Below are experts of layer 9 (counted from 0) of a mixture-of-experts language model. Rows are named router (the router's row for the expert), gate (a neuron's input weights, with its number), up (a neuron's input weights, with its number) and show model dimensions 0-255. Each number is 128 + 32 x the weight over its row's rms, rounded and kept within 0 to 255.
After each expert's rows: a language model's description of what the expert responds to; "mostly gets" lists some tokens that are sent to it at least half of the time. This comes from a sample of Wikipedia text that the model never trained on.

# expert 29
router [107 119  68 168 111 115 123 103  88 146 152  95 136 137 147 164 165 107 107  78 121 115 109 155  78 115  98 152 111 159 140 143 107 125  80 137 138 134  85 105 158 135 128 149 139 105  97 126 139 130 135 157 123  77 119 168 227 148 112 141 101 109 122 165 159 138  71 132 171 137 128 123  74 130 103 202 118  91 162 113 160 131  82 131 180 107 103  59 129 104 155 133 121 147 198 145  52 109 153 103 188 171 112  67 123 107  91  96 151 190 118 164 111 158  50 159 142 150 149 104 129  45 178 178 125 157 115 152 153 150 153 144  73 154 190  70 108 187 154 131 102 123 124 172 121 158 123 124  88 114 100 145 154 179 165 161 126 129 115 130 137 141 158 160 140  82 149 153 133 156 127 177 128 140  64 104  87 186 110 149 137 182 116 153 125 123 118 161  74  91 168 167  97 116 196 143 184 110 122 144 140  87 120 110 178 174 192 121 140 188 170 134 189 123  98 169 152  91 103 168 173 142 181 131 174 109 132 171 164  95  75 124 176 125 110 158 132  77 134 125 115 157 176 162 119 116 119 134 115 158 142 131 131 147 137 146]
gate4 [148 155  68 131 131 115 109 144 192 198 124 109  68 146 183 209 143 159 120 136 114 113 103 108 142 131  96 212 130 110  44  80  70  94 193 102 116 101 157 179 171 107 159 158 129 130 149 134 162 196 114 139 111 106 156 104 144 155  86 119 174  99  67 105 114 161 130 124 112  93 167 105 139 190 129 151  88 192 129 108  51 109 180 116  86  91 154 151 116 139 117 149 157 180 142  94 124 143 108  87 142 102 117 173 114 170 132  75 179 138 121 122  92 135 138 127 128 170 190 126  91 130  57 107 154 156 117 160 118 156  72  80 162 123 157 147 119  76 160 110  93 163 169 159 171 104 138 116 139  98 103 134  90 141 135 138 139 166  97  99 104 123 131  98 131 122 147 123  53 137 125 127 172  94 130  93 129 145 110 145  95 171 130  78 121 151  73  92 177 111  57 118 139 190  92 161 120 132 138 115 157 105 187 115 144 117 139  64 133 149 158 158 145 117 159 119  75 113 167 119 137 102  97 135 127  90 147 170 185  95 157 132  90  77 124 144 147 131 141 114 184 106 158  93 130 102 173 108 138 122 121 178 153 132 130 168]
up4 [123 176 138 116 168 128  81 168 158 114 160  62 100  91 115 160 198 106 154 152 139 107 149 141 141 142 128  84 160 129 134 113 111 150 133 159 164  91 147 117 170  78 103 161 127 129 129 168 159 109 110 147  53 140 168 103 163 130 123 185  98 104 125  96 123 164 129 192 133 122 140  99 125 179 183 114 163  81 133 183 203  94 109 128 161 124 127 164 166 145 169  40  73  91 178 192 166 138  39 132 123 126 159 142 150  97 131 132 152 104 145 177  72 155 150 139  81  56 135  83 123 105 156 186  94 103 144 146 157  82 133 154 133 113 102 134 149 114 105 131  97 120 103 121  87 159  96 180 130 118 166 136 189 138 126 150 151 139 136 103 208 106 148 120 155 150 111 110 109 138 141  44 186 149 103  60 182 133 128  86 117 154 134 144 178  65 116 111 124 104 140  93 104 103 152 132 136 124 140 215 150 121 119  84 155 139 130 119 169 102 135 196 173 135 122 143 176 152 133 155  95 127 101 106 200 121 132 121 122 126 118 142  89 134 124 172 136 135 136 151 143 186 122  89  98 146 115 126 154 105  53 124  88  90 132 124]
Education and award contexts. Prepositions, pronouns and list dashes in education and award passages, such as attended, University, Award, Nominated.
mostly gets: " Award", " Awards", " Nominated", " graduated", " University", " Medal"

# expert 5
router [112 153 127 151 222 122 156 162 122 128 134 155 162  86 169 110  98 110 150  93 156 166 147 135  88 146 124 120 120 148 138  86 152 105 153 142 124 140  91 128 102 142 188  93 154 140 122 128 137  88 167  94 148 163 120 107 145 154 101 134 134 131 159 106 153 147 121 135 116 174   0 113 135 135 154 127 119 113 140  99 129 102 108 160 158 136  29 116  64 127 158 166  91 125 104 122 162  75  81  96 111 114 169  91 123 175 119 142 170 116 159 139 133  97 127 122 116 129  89 122 100 101  97 116 161 115 170 142 108 142 134 122 157 138  38 154 127 145 105 111 128 149 120 113 117  81  47 144  93 176 195 118 124 127 130 131 119 130 131 130 101  96 119 154 140 179  84 118 137 138 126  93 138 174  84 141 101 147 164 134 130 116 110 107 118 118 116  99 148 117 117 111 148 140  67  83   0 136 136 119 167  85 174  84 133 119  72 154 148 120  54 101 150 143 151  80  93 112 105 138 143  89 117 172 109 117 100  91 186 128  78 138 178  84 200 157 143 144 155 118 120 100 126 177 128 135 158 170 111 148  45 106 205 114 101 111]
gate0 [ 65  83 156 126 155 108  99 121  77 105 186 128 147 133 115 126 129 122 125 143 186 120 106 115  76 126  53  84  68  99 113 159 159 152 157 147 106 111 149 144  89 127  71 117  72 115 119 171 166 144 144 102 119  90 109 102 170 119 115 107 126 122 133  93 141 124 104 137 133 120 107 112 168 141 131 114 127 204 109 103  52 126 158 110 136 131 117 100 153 111 106  89  81 178 174  80  89 107  92 137 107 163 149 127 119  97 160 104 228 145 115 123 187 171 125 153 157 149 128 237 107  50 116 176 116  87 157 128  96  93 134 104 160  91 131 143 126 134 126  61 146 167 123 187 120 124 124 160 110 133 156 142 127 175  77 156  78 189 110  92 113 138 170 119  87 168 162  88 116 113 165 128  80 103 107 105  81  91  76  96 155 115 205 161 138 112 143 167 184 110 128 154 200 147 111 129 141 172 107 102 110 122  90 146 158 108 154 124  73 150 146 113 148 130 181  99 131  81 181 161 160 173 123 109 101 144 140  62 147 127 128  70 115 112 138 129 101  88  96 101 119 118 186 158 107 106 139 109 129  96 102 140 145 182 100 133]
up0 [189 153 120  86  87 207 126 149 111  80  94  80 156 141 127 116 164 189 146 177 109 101 110 139 180 194 108 133 101 133 174 113 153 137 133 117 128 148 155 113 111 130 130 116 103 145 119 135 120 167 156 123 129  91 130 102 138  92 131 124 124 169  88 124 103 103 154 147 146 144 120 149 123 166 152 181 106 161  75 138 122 127 145 157 129 100 123 115 180  88 106 111  55 135 102 188 156 173  95  85  99  81 103 156 169 120 134 105 148 174  85 158 132 145 119 193 149 175 120  47 168 141 124 115 133 141 109  84 181 129  97 116 132 125 103 153  96 128 124  85 159 195 152 131 122 149 118 104 108 167 131 130 132 159 148 105 172  76  86 194 115  81 153  62  94 126 186 101 165  80 162 167 124 114 154 133  62 154 126 197 179 170 171 175 106 115 139 129 125 199  93 113 147 135 141 150 130 126 102 107 172  91 147 180 149 117 142  97 161  61 181 165 177  77  69 126 140 160 103 162 118 164 166 143 104 111 105 128  63 145  69 148 115 163 114 146 145 124  79 120 128 103  77 127 148 143  51 197  91 137 131 101 115 118 147 135]
Numbers in tables. Digits and number pieces inside tables, coordinates and scores, such as decimal digits, 2–1, 6 and lap times.
mostly gets: " 2–0", " 2–1", "า", " 3–1", " (0)", " 3–0"

# expert 19
router [122 153  96 142 101 139 124 144 107 114 117 131 120 118 135 141 146  69  84 166 144 181  95 125 112 132  58 191 130 112  97  86  56 182 135 124 177  68 160  99 200 141 109 164 113  90 134 161 201  90 149 130 141 138 170 161 111 127 150  97 114 157 105 146 152 191 121  96 146  81  83 130 140 147 100 107 138 157 146 147 128 156 164 141 195 155 135 101 122 168  80 112 184 135 164 123 127 125 118 121 122 113  95 102 119 188 172 134 145 137  74 153 137 130  93 135 154  90 189  98 103 164 164 127 127  60 146 122 161 125  82 120 130 152 145 127 117 137 158  91 112 183  48 170 129 117 105 171 107 152 114 109 155 129 110  91  95 127 117  70 111 117  88 114 157 193  82 236 171 112 144  90 144 170 114  87 134  62 122  72 128 121 126 187 116 151 137 106 133 181 100 131 177 153 135  80 170  98 151 125  65 162  95 119 138 153 163 156 119 137 113 124 133  74 128 137 128 194 123  90 139  78 132  79  94 126 182  87  98 114 152 114 168 107  91 128 118 114  95 126 129  96  63 158  87 178  80  98 127 126 109 142 126 174 108  93]
gate0 [ 79 172 169  59 104 127 160 154 138 152 170  75 113 126  62 162 164  65 161 156 163 162  99 113 145  57  89 159 110 156 136 159 101 116  99 110 131 112 178 126 190 180 130 136 110 154 159  96 108 102  55 171 117 153 138  80 111 152  76 123 148 143 136 144 101 145 110 220 189  92 113 103 108 169  76 132  82 122 138 111  56 138 146 141 198 137 154 137 135  85 180  97 167 162  95 118  63  99 124 153 120  69 161 124 169 148 114 162  86 139  74  86 116 134 109 119 105 175 162 101 113 131 135 116 148 141 183 139 122  71 143 109  68 171 122 158 127 166 127 136 140 132 116 129 183 121 119 151 109 175 143 150 147 144 160 113  98  84 115 116 132 183 115 170  94 131  97 152  99 141 127 164 112 115 132 159 147 111 157  92 142 170 106 153 169 148 142 122 137 172  93  85 133 147 147 123 150  98 129 106 139  67 145 171 125 171 226 129 148  55 141 145 137 102 134 155 123 156 116  64 163 163 114 145 172 168 164 138 174 130 133 121 189 116  93 154 133  97 102 140 102 165 157 173  81 111 137  98 158 133 116 153  91 177 135 142]
up0 [179 104 117  18 122  83 188  72 156 142 129 122 161 111 141 146 136 160 111 118 136  80 130 123 102 175 168  77  83 137 154 157 144 118 125  66 131 141 100 156 125 117 160 149 118 107 180 117 128 168 179 134  97 156 112 141 153 132 130  51 125 113 145  88 182 105 112 107 163 192 133 146 185 157 170 167 207 168 108  86 164  89 137 116 100 114  90 101 164 134 142 122  99 159 105 140 110 147 223  56 122 192 127 172  92 161  98  87  86 145 169 112 160  96 148  94 108 110 119 136 158 126 148 203 102 126 142 118 161 164  98 134 140 140 106 124 122  66 144 115 121 114  90  82  98 157 152 165 155 138 103 105 126  93 105 134 100 145 150 150 116 128 157 131 119 117  99 112 104  56  98  25 100 122 159 129 137 134  85 126  96 103 148 109 157 146 122 154 148 135 152 105 119 114 125 154 172 148 143 120 125 119 206 110 124 134 119 120 134 136 184  73 110 125 131 154  76  53 161  96 133  75  61 155  80  96 163 134 189 132 157 179 109  78 131 106  94 130 171 133 137 143 110 151 149 143 143 153 170 152 121 168 105  89 153 142]
Organization and league nouns. Head nouns naming organizations, teams and competitions after a modifier, like League, Division, Cup, government, Army, club, company.
mostly gets: " League", " government", " Championship", " Division", " Army", " Committee"

# expert 25
router [140 116  95 157 116 141 168 168 153 173 153  96 145  85 126 100 170 139 149 105 144 102 151 121 140 181 173 137 127 154 130 179 117 113 124 123  92 140 120 141 135  96 137 119 139 103 125 146 103  97  88  61 119  96 113 146 113 142 135  68  82 171 154  26 133  90 119 156  91 134 150 104 134 168 138 140 160 157 136 103 116  98 124 132 143 158 147 198 149  56 163  97 138 114 139 134 115 194 151  76 179 169 122 120 125 121  99 115 128 112 157 158 112 104 115 128 158 106 121 144 115 106 104 135 149 111 173 128 156 109 137 137 162 109 133 135 175  82 134 146 135 103 129  52 142 128 207 167 120 117 147 144 120 209  78 111 150 129 129 150 135 155 106 122 131 121 158  99 146  70 178  58 128 166 139 102 170 154  67 121 166 104 156  30 123 138 146 148 139  86 105 153  96 127 171  79 110 118 160 212 142 175 144  97 159 157 188 139 121 149 184 159 155 125 184 184  62 102 108 161 123 160  75 161 143 100 156 140  92  99 107 130 103 108 130 131 122 180  86  88 106 214 102 152 159 170 121 163 162 189 192  98 177 170 121 134]
gate2 [135 117 132 144 166 108  90  95 106 171 103  92 115 135 153 175 124  88 122 169 171 110 118 133 185 167 149 160  87 128  96 139  86 121 145  97 128 132  79 119 117 147 179 107 189 110  94 111 175  94 129 149  76 100 140 176 169 187  61 155 125 120 143 112 120 122 170  74  58 148 188 102 168 224 119 157 124 167 178 106 156 108 106 110 119 142 140 122 148 130 173  87  68 112 104 166  99 107  47 121 109 171  75 177 157  99 174 126 103 156 142 124 167  83 176 102 186  85 156  75 151 143 112 164 154 154  96  95 179 126 104 128 165 101  91 109  85  97  74 114 118 109 132 134 156  67 123 133  94 144 174 106 105 132  94 103 119  93 125 102 216 129 158 122 104 119 147 124  86 117 113 114  37 113 135 111 146 120 107 153  74 119 136 101 167  97 165 116 141  95 111 145 132 183 133 114 135 151 136 143 125 139  99  71 209 151 149 118 124 158 169 125  94 127 169 127 137 170 122 144 162 121 162  92 146 139 101 137 113 110  53 113 164 112  72 115 136 144 138 137 185 153 137  89 164 146  79  70 163  96 148 114 149 125 126 106]
up2 [ 74 126 107 149 151 180 148 103 120 115 151 138 104 152 146 117 172 119 171 152 187  98 121 157 137 109 147 125 116 177 122 124 126 134 146 137 108 115  95 139  89 186 110  80 130 103  91  47 172 219 182 138 138 134 114 154 133 158 184 106 142 105 154  84 108 141 141 145 163 123 162 132  91 120 126  74 114 116 178  68 153  86 149 133  66 150  92 107  66 143 135 157 135 137  90 171 141 175 130 153 125 153  99 114 136 143  55  89 152 147 164 186 131 136 157 121 102 176 130 209 125 182 180  91 142 139 197 169  74 124 167 134 116  92 135 114  98 149 165 158 114 134  82 134 111 115  93 143 123 111 133  98 121 144 120 106 139 164 147 105  86  76 184 105 151 113 206 152  97 110  82 100 128  99 120 165 114 168 196 121  98 185 181 166 135 159 118 110  97 137  66 102 108 114  89 166  94 155 104  98 116 146 120 177 101 130 109 139 170 160  70 153 110 146 133  58 158 103 104 170 158 121 118 118 159  71 142 111 128  74 123 139 168 103 114 198 133 141 138  98 117 100 134 162 145  78 154  61  79 163  87 151 116 156 138  98]
Biomedical and chemical terms. Pieces of scientific words in biology, medicine and chemistry, such as acid, protein, disease, glyc(os)ylation, agranulo(cy)tosis, plus line breaks in lists.
mostly gets: " acid", " disease", " alcohol", " cancer", " neuro", " protein"

# expert 2
router [126 138 146 132  61  48 149 117 148 103 180 140 194 127 121  81 165 119 169 135 144 151 127 103  71 107 189  62 174  89 116 113  73 162 114  89 203 118 159 103 149 150  96 118 174 139 133 110 123 131 153 127 121 143 125 172  71  53 102  76 107 146 121 152 117 138 118 156 112  95 173  90 136 141  68 108 138 109 120 130 111 105 122 122 176 145 138 148 137 119 116 137 114 126 128 163 188  99 130 128  92 104 177 139  86 157 146 128 140 114 150 155 112 104 130 164 128  87 122  84 151 147 134  50  86 121 157 109  85 178 178  92 144 136 132 145 142 100 131 169  76 150 162 122 143 178 182 155 162 180 137 114 130 139 113  89 146 129 137 102 116 134 104 164  71 116 153 145 106  62 125 107  64 131  99 147 160  97 142  88  91 136 107  49 149 103 144 104 167 110 131 165 198 118 115 109  30 126 179 160 155 123 157 142 165 125 111 104 101 153 129  85 104  97 125 132  68  29 159 175 119 112 118 134 128  83 120 154 137 124 136  53 115 145 175 153 186 119 140 108 155 128 119 159  55  76 124 136 139 121 107  83 134 173 107 149]
gate4 [162 182 138 111 107 164  96 109 132 154 123 140 135 139 144  90 114  90 129 129  98  78 110 124 141 165 122 132 192 190  99  69 132  92 177 169  81 166  77  86 136 142 105 133 130 163 136 136 115 187 110  49 103 120 123  94 112  83 143  92 174 132  86 132 125 138  96  91 146 152 121 158 190  91 156 105 113 191 181 176 175 115 188 126 110 102  71 154 107 116  74 160 108 140 131 161 123 128 177 145 137 117 137 137 131 128 102  88 136  97 154 153 132 107  76 150 182 146 153 181 125 120  55 149  84  31 167 109 143  82 136 149 121 133 109 238 120 120 143 129  87 149 121 131 144 159 134  87  57 173 220 148 103 149 171 150 152  76 148 133 132  92 103 137 138 168  95 125 169 104  98 107 139 166 160 142 111 158 125 138 112 120 176 167 116 146 110  91 106 114 148 127 138 137 162  79 128 150 124 163  90 140 168 118  36  92 167 138  91 131 143 106 101 147 138  82 103 117 129 147 130 113 146  22  82 137  85 144 137 110 102 148  74 116 117 141 178  99 167 127 116 126  98  67 139 138 140 122 121 101 110 126 122 131 140 152]
up4 [100 106 114 171 175 166 154 100 119  89 110 159  56 103  78 115 145 130  90 143 153 162 105 154 136 169  98 147  90 115 122 153 141  76  78 120  68  79 121  99 198  87 118  86 168 106 132  60  95 117 103 137 124  96 154  86 137 189 128 124 168  60 148 101 116 172  96 123  76 169 143 145  96 109 173 138 158 162 172 147 183 147 172 150  90 141  79  77 139 125 105 148  89 160  90  71 136 139 135 136 120 111  86 116 148 122 185 144  81  97 133 147 108 161  99 107  76 112 106 189 134 120  75 149 104 124 142  90 184 120 180 141 135 109 116 102 145 143 161 130 143 125 112 122 131 104 130 121 162  90 165 175 109 124 187 156 156 126 175 147 148 106 116 144 137 196 167 137 111 163  70 129 123 146 165 120 119 143 147 158 130  95 154  92 135 107 145 129  97 104 127 112 108  76  75 133 148  70 159  81  45 118 174 116  93  96 122 127  89  61  25 148 149  91 131  68  66 137 117 128  96 124 110 148  90 118 169 112 104 100  80 124 155 169 110 124 154 111 174 140 169 137 120 125 154  91 161 142 131  96  73 156  97  85  91 129]
Table separators and coordinates. Pipe separators in sports and statistics tables, the N in coordinates, and month names opening table rows, such as | and November.
mostly gets: " Route", " 13;", " 5;", " 0;", " SR", " 17;"

# expert 1
router [170 136 139 110 129 129 124  88  87 116 103 127 142 100 159 113 109 111 108 133 112 100 125 166  58 118 142 151 164 124  63 117 156 132 188  68 202 114  67 103 124 207 122 170 171 161 139 105 182 165 144 115 137 119 180 109 148  52 123 140 125 111 113 101 109 116  91 162 115  82 156 158  72 138 135 111  90 114 111 135 126 111  99 110 164 132  46  95  80 130 100 186 146 147 101  94 123 133 118 114  95 135 144 108  85 152 102  88 101 108  71 131 135 143 137  97 156 136 193 108 141 135  71 149 158 158 114 158 132 196 124 126 137 163 105 126 148  93 191 102 133 122 103  91 119 161 241 104 114 100 142 142 188 131 146 102 103 127 189 141  65 125 143 113  35 153 102 124 127 136 102 170 119 127 144  75 121 142 120 151 124  85 166 174 164 113 128 116  85  71 135 127 133 114 167 169  50 144 121 170 129 153 127 157 137  93 125 143 182 111  84 103 105 131 105 133 114   2 134 146 112 181 113  94  93 165 116 113 185 118  99 146 160 140  78  98 103 100 141 136 139  97 128 129  91 142  96  74 142 141 111 131 123 131 133 129]
gate4 [ 96  81 152 179  98 148 157  74 134 122 154 180 107 199 154 159 135 158 110 159 126 131 103  95 128 194 125 136 167 133 137 192 155 112 192  94 120 106  87 103  47  95 118 155 183  93  41 164 115 101  70 117 161 172 117 159 211 146 102 110  79 127 112 105  87  94  91  95 135 137  81 136  97  65 124 101 140  79 145 180 100 124 171  82 110 116 134 128 120 121 132 161 137 147 112 167 156 112 139 167 155 142 106 163 132 123 136 190  83 106 125  95 154 166 146 174 168 141 107 147 134 105  65 116 160 138  81 158 114 105 148 140 141 154 127 111 129 152 131 142  93 163 149 137 169 151 158 122  78 164 102 135  74  97  81 119 203 137  86 140 125 128 117  93 151 130 120 131  93 170 147 100  61 168 129 159 128 130 130 175 120 113  99 153 107 142 154  93 101 163  91 106 152 146 128 146 119 131 159 135 192  90 174 172 145 123 143 144 168 138 144 125  66  89 139 146  92 144 119 143 129 107 159 135 112 185 139 135 117 186 198 128 175 131  91 135 157  64 130 127  89 117  97  79 107 188 141 168 181 175  90 168 125  85 168 102]
up4 [131 127 108 126 140 130 117 132 169 129 152 148 114 171 138 129 104 104 116 138 107  57 163 152 111 119 141 102 120  84 134 144 124 116 104 189 105 154  91  84 151 129  37 133 168 126  87 173 154 100 147 154  83 114 139  92 160 141 109  88  56 147 146  80 124 117  91 182 128 133  83 157  96  92 134 125  70 206 115 148  92 131  83 164 149 103 114 117 145 120 113 104 114 160 126 194 154  85 173 136 154  83 157 137 110 187  72  65  90 114 111 114 157 173 113 121 116 220 118  39 157  86  95 133 126 130 104  71 169 168  93 178 146 124 214 112 104  83  81 116 117 144  99 154 171 143 154 110  85 165 168 143 184  96 165 115 181 115 107 107 149  88 128 135 115 121 121 113 171 124  93 113 120 130 135  93 132 168  86 144 101  98 105 118 109 156 107 100 119  76 116 120 123  81 204  93 104 145 187 136 116  92 193 114 128 115  84 114 163 156  79 134 119  92 142 107 149 106 131 190 126 130 107  87 132 118 155 143 160 166  86 155 173 149 164  94  90  95  70 105  84 135 156 180 142 125 150 138 134 125 111  93 174 133  89  94]
Table column separators. Pipe separators between cells in wiki tables of dates, matches and scores, plus dates and place names, e.g. | May 9, 2020, 0–0, Hong Kong.
mostly gets: " 1–2;", " pm", " tornado", " Tokyo", " 15,", "น"

# expert 9
router [ 98 131 141 112 144  80 145 127 147 115 106 161  97 125 101 167  76 164 132 148 145 116 142 117 132 103 140 100  91 102 165 116  71 144 108 140  83 126 140 148 119 134  99  88 127  86 120 162 158 127 114  79 164 147 162 125  76 170 137  89 134 158 126 121 121 143 121 119  83 147  64 102 125  74  97 121 196 134 168 129 149 148 121 105 154 110 127 148 131 117 120  93 150 104 103 125 118 123 140  96  81 119 151 148 129 122 167 127  41 140 216  94 120 144 156 103  95 141  90  99 182 148 121 160 128  94 151 152 207 124 139  85 160  98 137 139 133 128 155 100 121 167 144  60 216 109 111  74  61  61 122 100 135 136 106 132  72 128 144 138 112 118 172 147 204 145 111 143 165 138 116  57 122 157 101 108 108 118 170  35 141 145  95 155  99 147 150 134 109 139 140  99 154  98  66 158 138 119 156 107  91 145 153  89 144 104 143  63 109 105  66 123 146 169 174 152 131 162  96  90 126  88  88 106 133 124 143  38 187 121 168 117 133  96 131 130 121 100 177 120  74 174 114 205 112 138 205 180 110 124 126 126  40 163 131 134]
gate0 [101  96 174 121 166 103 157  96 131 126 105 137 129 153 128 181 127  48  96 124 142 150 154 160 129 121  72  94  93 123 151 162 139 153  79  94  73 113 134 177  89 145 111 165 148 129 154 137 121 172  96 159 137  83 124 137 115 133 142 108 185 153 121 135 139 143 207 122 122 109  75 132 106 130 136 173 125 163 113 101 174 142 113 122  71 147  95  52 142 127 135 177 179 147 126 125 101 133 177 134 186 169 134 149 135  94 117  78 140 131  62  63 157 184  90 109 120 110 101 127 105  60  91 118 171 158 138  78 100 130 131 109 151 182 121 129 103 190 139 145 111 154 134 166 120  93  67 156 119  90 139 147 121  94  78 155 104  86 139 126 143 107 127 114 135 124 142 170 162  66  68 134  94  79 165  77 137 121 131 111 122 177 142 153 112 144 141 105 123 129 117 159 138 138 101 156 132 102 106 159 124  76  73  76 128 119 139 127 122 144 109 136 132 105 136 188 142  65 150 168 136 108  66 152  91 108  64 162 193  94 129  92 175 205  72 143  66 190 142 139 151 192 106 112  81 123 150 172 175  95 155 149 165 165  73 151]
up0 [ 68  99 180 100 195 103 100 142 151  86 149 154 165 135 135 145 150 144 140 129 128 149 141 119 125 107  78 190 114 125 120 153 131 132 111  91  59  85  87 114 129 153  76 136 128 143 170 152  99 123 100 146 193 135 203 123  93 130  95 120 108 108 127 145 116 134 139 190 103 115 118 124 121 117 144 147 119 137 177  64 111 179 191 147 137 102 200 128 147 139 111 167  86 167  99  39 139 106 137 139 151 125 216  80 108 184 149 155 119 109  98  86 142 128 124 135 142 134 116 145 141 102 172 104 109 159 205 140 112  75 164  75  82  56  82 129 190 119  88 125 136 120 174 177 116  96 114 116 152 164 140  86  94 131 133 121 112  46 209 172  72 133 106 132 178 161 131  87 133 163 118 138  92  46 171 159 183 111  95 149 121 137 124 128  74 126 136 146 151 129 139 201 137 121 120  76 137 154 115 153 147 146  59 105 161 130 139 157 106  56 121  82 135 105  99  98 155  88 123 155  81 139 151 129  94 138 139  87 159 116 173 141 130 128 148 128 122 165  86 155 121 129 192 129 125 127 118 112 119 116 101 149 164 139 138 109]
Table and infobox headers. Header words in tables and infobox fields, such as Event, Date, Goals, Country, Starring, Preceded, and percentage values.
mostly gets: " JPL", " %", " Coordinates", " Goals", " Date", " Apps"

# expert 15
router [132 122 132  95 188 169  95 139 123 132 150  84 155  94 103  84 150 160 146 160 124 129 112 170 139 132 132 182 100 145 148 151 129 134 114 116  64 113 161 122 132 175 116 175  76 155 133 147 128  90  93 135 124 161 126  81 139 187 103 129 129 117 198 117 115 176 114 165 144 180 174 106 166 114 154 128 158 228 120 125 114 132  83 163 183 142 127 170 125 184 142 129  75 157 115  92 128 109 115 115 139 147  88  85 123 135 154 108 170  96  77 133  88 161  92 163 152 139 106  90 144 120 159 144 138  82 175  93 215 102 158  91 123  94 146 132 127 122 178 150 141 151 121 179 147 158 243 128 119 135 134 151 152 147 121 124 119 129 107 116  94 140 102 195  94 117 166 124 177 146 107 141 149  68 100 145 113 128 121 148 162 183  97 119 100 139 163 138  71 121 151  90 215  73  51 122 109 116 116 127 145  60 108 131 136 145 150 125 111 139 116 148 148  83 154 135 111  41 180  86 129 108 127  84 144 159 183 118 148 164 123 116 169  86 145 139 152  94 122  77 143 158 163 209 106 144 179 132  81 109 121 166  92  95 145 134]
gate2 [112  93 126 149 120 113 145 155 110 133 124 210  94 131 108 154 105 155 115 120 136 100 113  87 146 127 112 102 139 171 183 128 109 104 140 120 133 177  81 113 130 165  61 154  97 140 107 143 170 130 178  89 119 153 203 110  85 167 170 165  49  80 103  78 152 169  95 153 123 119 147 121 144 150  80 115 149 163 112 144 162 108 137  89  87  80 214  84 188 164  97  84 184 112 114 146 136 187 193 160 155 156 138 166 136 129 113 174 104 124 167 127 170 139 108 103 140 176 114  56 205 150 132  89 229 119 143 134 121 136 127 129 105 136 182 162 167 137 119 101 136 127 129  72 174  88 117 103 140 141 146 130 148 125  91 105  97 128 120 173 111 131  96 109 170 112  82  79 132 162 141 108  87 117 118 106 156 117  88 132  88 113 154 115 112 106 119  73 151 133 136 157  99 116 193 137 128 163  56  67 143 118 203 134  85  91 145 211 117 130 125 122 119 117 123 123 105 141 115 110 105 107  82 130 139 128 180  99 181 149 117 161 118 148 121 102 114 123 144  66 127 169 122 100 157 149 111 137  79 136 171 160 171 166  70 142]
up2 [137  63 182 162 136  90 156 121 156 141 116 217 154 115 151 142 148 105 188  79 148 124 102 171 113 139  87 143 118 171 157 113 128 141 131 147 175 167 133 176  85 103  75 149 137 145  92  96 135 113 105 164 146 103 101 135 136 102 182  69  51 168  97  94 178 134 139  68  76 142 140 113  85 192 156 123 174 113 163 120 141 108 125 114 174  85 210 162 139 141 100  99  90 115 132 141 128 127 133 106 115 101 105 148 101 140 173 163 126  40 136 152 109 125 114 104 145 103 149 132 102 134 117 184 131 111 177 230 103 104  96 135  74  96 120 136 163 105 121 186 108 137 174 121  96  67 173 109 120  93  86 141  97  98 140 141  88 173 161 152 105 162 126  91 151 187 115 119 149 156 149  82 120 127 153  86 124 172  97 106 136 125 148  85 173 131  72 107 178 144 115 154 113 110 139 165 119  72 134  82 153 116 166 151 192 143 138 124 113  94  85  98 154  77 156 111 146 105  91 144 136 148  95 140 140 102  95  74 110  84 126  85 159 151 133  82 133 178 142  82 160 141 127  88 149 149 176 140 158 156  63 144 134 100 108 112]
Stat-table pipes. Pipe separators and numbers inside sports statistics and data tables, plus coordinate pieces and some function words like of, in.
mostly gets: " JPL", "′", " Goals", " UTC", "|---|", "AZE"

# expert 27
router [102 163 124 114  41 124 117 107 110 106 139 172 184 105 132  84 115 186 145 149  95 124  91  82 182 139  73 163 133 132 166  72 131 127  85 125  99 174 152 181 132 120 119 136 115 151 133 120 114 123 160 137 143 107 107 113 152 105 121 159 141 170 135  92 148 165 138  99 160 117 103 156  98 113 125 126 132 155  91 135 130 212 137 115 198 182  24 193 198 116 139 193 129  95 141 160 133 154 116 159 133  85 140 165 116 150  88 113 130 163  88 199 105 115 157 161 118 128 115 153 112 131  77 124 124 122 116  67  92 124 107 125 144 141 159  97 147 139 104 140 119 103  64 108 153 126 124 126 112 105 120 101 143  91  61 134 147 129 136  82  85 135 118  53 118  82 123  62 113 110 136 185 162 140 142 103 175 133 112 142 113 122 176 150  77 174  95 136 140  88 152 128 145 183 168 103  52  67  63 130 106 135 108 145 140 121 160 111 121 190 184 150 128 150  84 153 131  64 113 136 127 118 134  52 103 140 105 118 155 105 140 129  71 164  72 202 130 144  97 165 139 154 130 119 143 124 110 199 176 143 154 156 133 130 136 167]
gate0 [ 93 120  96 105 122 116 112 174 123  98  98 120 120 166 136 197 117  77 114  96  95 145 149 126  95 131 116 150  94 129 108 113 142 142 111 174 152 184 123 111 111 146 129 134  83 165 187 132 148 124 128 105 169 109 115 178 126 125  77 153 153 113 119  82  83  89  97  89 120 155 162 124 142 122 152 122 110  80 120 144 198  96 147  97 135  79 144 105 122  98 153 100 103 141  90  78  55 162  84 161 173 117 153 111 125 157 165 148 172 152 118 126  57 182 105 160 156 120 146  82  69 181 122 116  91 121 115 151  88 182 112  75 128 125 130 169  84 164 156 129 109 144 148 178 118 106 119 147 125  73 131  86 149 132 110 135 103 103 173 180 136 144  69  91 170 159 165 138 170 145 160 168 142 129  77 165  63 150  93 194 137 156 160 108 111 147 145  76 127 136 143 101 168 181 141 122 147 126 104 159 123 118 109 139  82 117 129 165  10 119 151 138 123 182 121 207 103 146 176 129 168  81  78  86 114 127 122 154 104 115 141 122 131 120 151 122  63  89 179 136 149  99 102 138  79 112 160 157 114  94 117 105 219 184 175 145]
up0 [103  86 112 117 171 133 128 100 170  45  80 133  62 112  80 113  96 184 114 178 143 124 176 166 144 142 101 206 143 114  80 148 140 126 168 108 143 172 159 143 107 150 157 100 119 161 113  82 113 132 136 142 102  98 157  76 197 142 125 128 171 120 109 150 113 184 133  80 107 138 129 124  88 150 161  70  91 119  70 112 137 119 132 113  98 133 109 112 122  93  98  67 107 120 146 103 105 147 136 102 154 178 130 155 133 176  70 145  92 160 163 160  68 185 135 107 146  94 167 157 126 119 136 114 136  90 115 181 144 125 120 113 119 122 115 148  69 128 115  66 177 118 103 143 127 180  73 158  99 190 157 190 201 130 111 160 138 134  97 136 100 128 110  83  76 141 176 107 134 119  73 169 163  88 180  89 187 207 110 115 111 108 160 112  89 133 102 154 162 141 149 115 111 125 125 123 112  99  95 157  97 112 127 158 116 182 109 190 115  92 159  61 158 173 122 110  92  83 124 140 138  93 145 172 189  91 166 137  81 128 133 143 138 154  98 113 149 126 172 139 152 166  92 106 133 142 147 164  80  94 104 137 147  80  72 142]
Acronym capital letters. Capital letters and short uppercase pieces within acronyms and brand names (SA, NA, CSX, Sega), and the article a.
mostly gets: "SA", "RA", "NA", "EF", "AF", "ML"